Experts of a small language model.
Experts: 128 experts in each of 7 layers, 48 ReGLU neurons an expert, a softmax router.
Training: a variant of SOAP for the experts, 10360 steps.
Below are experts of layer 5 (counted from 0) of a mixture-of-experts language model. Rows are named router (the router's row for the expert), gate (a neuron's input weights, with its number), up (a neuron's input weights, with its number) and show model dimensions 0-127. Each number is 128 + 32 x the weight over its row's rms, rounded and kept within 0 to 255.
Before each expert's rows: a language model's description of what the expert responds to; "gets" lists some tokens that make up at least twice as much of what it gets as of all text. This comes from a sample of Wikipedia text that the model never trained on. Tokens count by the router's weight.

# expert 48
Coordinating conjunctions
gets: " and", ",", " to", " or", " &", " as"
router [129 107 170  91 135 126  85 104 169 138 103 168 134  90 134 161 123  68 102  90 117  95 164 152 102 137 168 116 184 176 135 202  61 102 104 105 161  31  65 154  86  89 146 178 156 102 111 142 121 132 149 117  85  80 136 122 193  74 214  69 142 113 109  95  70 139 110 150 134 109  93 132  89 124 104 158 144 129 111 112 132 150 130 108 163 124  87 174  67 129 112 150 188 149 169  96 162  97 120  81 132 140 110 104 140 127 148 113 149 146 180 102 126 103 135 129 156 166 105 119 123 140  82 195 157  97 104 173]
gate1 [122 130 135 151 157 141 109 116 132 127 141 124 108  90 172 133 144 124 104  74 161 117 128 129 123 132 125 157 130 138 111 120 128  87 188 127 183 121 129 219 123 171 134  69 115 119 111 199 129 105 190 150  88 136 139  83 107 113 120 213 152 127 118 106 149 118 138 129 146 101 116 132 167 154 106 123 192 126 128 159 140 130 108 130  94 145 115 135 113 180 166 100 192 129 181 126  96 129 133  80 128 185 198 163  72 155 149 178 114 131 106 127 138 121 150 111 136 137 148 155 154 154 101 126 103 141 126 168]
up1 [158 118 111 117  98  59 110 165 146 128 121  86 135 121  96 125 111 119  96 170 128 147 100 146 123 188 169 145  79 180 162 118 122 102 134  99 138  80  94 255 197  85 101 148 149 124 129 145 113 124 184 121 128  95 106 162 129 102  50 121 137 129 126 135 158 157 159 118 131 171 139 117 114 153 139 131 126 136 226 127 142 143 131  64 139 127  72 121 162 160 103  78  89 160 186 127  34 173 135 129 146 116  93 120 145 192  63 144 145 105 123 128  83 161 105 112 111 219 134 117 139 216 179 121 157 113 108 131]

# expert 34
List commas and pronouns
gets: ",", ")", ";", " he", " 1", " She"
router [132 117 163  66 151 120 100  77  92 131 113 114  92  86  89 160 107 144  91 102 119 135 202 113 129 113 154 120 189 154 109 138  89 155  70 109 188 124  95 146 106  81 150 153 153 115 133 147 149 158 168 122  98  27 125  77 166  77 159  90 161 125  83  87 103 159 100 177 125  99 123 138  54 122  93 107 155 137 146 123 130 154 104 137 142 119 111 155  65 147 158 121 182 127 154 143 182 146 136  90  97 195 133 119 194 115 128 126 213 168 177 125  95 146  99 132 140  87 133 129 104 145 114 156 121 144 147 162]
gate0 [122 156  87 103 113 134 129  46  80 139  67 176 102 128 175 128 115 126 136 138 126 139 117 130 128 112 146 135 119 133 157 130 132 103 106 145 125 128 118 129 161 110 137 112 141 164 129 163 150 148 129 126 173 150  95 125 139  40 137 123 150 130  81 120 128 149 114 113 156 146  81 135  91 127  99 114 141 128  91 151 153 116 102 161 120 144 135 132 112 129  69  61 156 151 200 127 205 130 148 111 130 158 187 166 170 194 107  52 117 145 102 141 135 163 128 139 133 153 173 132 135 119 189 128  81 198 103 129]
up0 [130 125  95 168 172 128 105  64 115 133 179 113 167  54 108  64 156 174 155 113 134 128 161 132 179 193  62 127 127 142 131  50 162 121 143 129 194 119 154 195  89 159 121 128  79 132  64 136 128 108 170  63 132 101 148 133 117  76 137 175 113 118 117 127 148 132 106 167 105 147  87 117 136 180 121  91 126  59 106 109 215 132 183 123 124 108 170 138 173 110 129 179 157 128 119  78 232  57 147  97 126 110 161 122 131 133 117 159 109  75 125 122  93 139 145 153 129 126 109 119 116  63 136 116 134 151 130 117]

# expert 57
Prepositions after nouns
gets: " of", " in", " on", " to", " by", " from"
router [203 178 182 109 130  88 141  55 132 126  84 153 110  93 159 180  96  74  93 115 182 121 131  75  82 144 153 100 161 125 143 143 113 168  96 130 111  82  65 154 125 128 133 108 102 131 153 175 158 173 147 132  77  94 147 141 177  47 165 122 121 114 137  78  99 168 128 150 113 136 141 102  79  76  96 164  86  86 148 128 140  99  89 129 157 170  89 166  90 186 176 155 165 209 177 131 130  82 123  87 115 153  96 104 179  88 110 117 179 125 155 137 105 161  66 131 134  62 184 132 150 172 113 150 163  90 159 155]
gate1 [106 140 125 145 102 128 161 141 129 130 126 141 123 124 126 160 141 151  67 132 148 204 122  95 140 127 119 143  73 100 115 136 163 131 126 111 137  77  68 183 168 145 179 151 194 133 152 166 174 151 116 173 130 101 144 124 146 140 144 121 179 138  75 170 159 136 137 135 119 139 101 117 111  41 191  31 111 168 136 107 151 127 117 134 106 146 137 140 119  66 128  71 112 115  91 135 120 116 155  82 146 120 125  77 107  97 160 154 131 128  96 132 149 105 184 115 164 151 164 148 107 130 152  94 138 118 139 128]
up1 [128 154 103 116 118  63 120 128 114 100 137 119 114  36 163 142 147 129 145 113 194 116 131  46 143 151 143 142 105 195 138 120 144 120 125 150 110 120  92 103 111 132 138 120 135 122 202 129 169 127 135  97 141 182 138 119 239  88  81 131 120  80  55 154 141 116 166 159 149 104 109 152 118 128  98  97 130 149 115 141 176 132 126  84 138 109  95 170 160 103  74 108 164  70  54 160 179 121 125 162 121 153 114 141 138  88 148 178 171 132 121 137  40 116 129 137 114 105 117 133 132 129 126 148 196 142 182 142]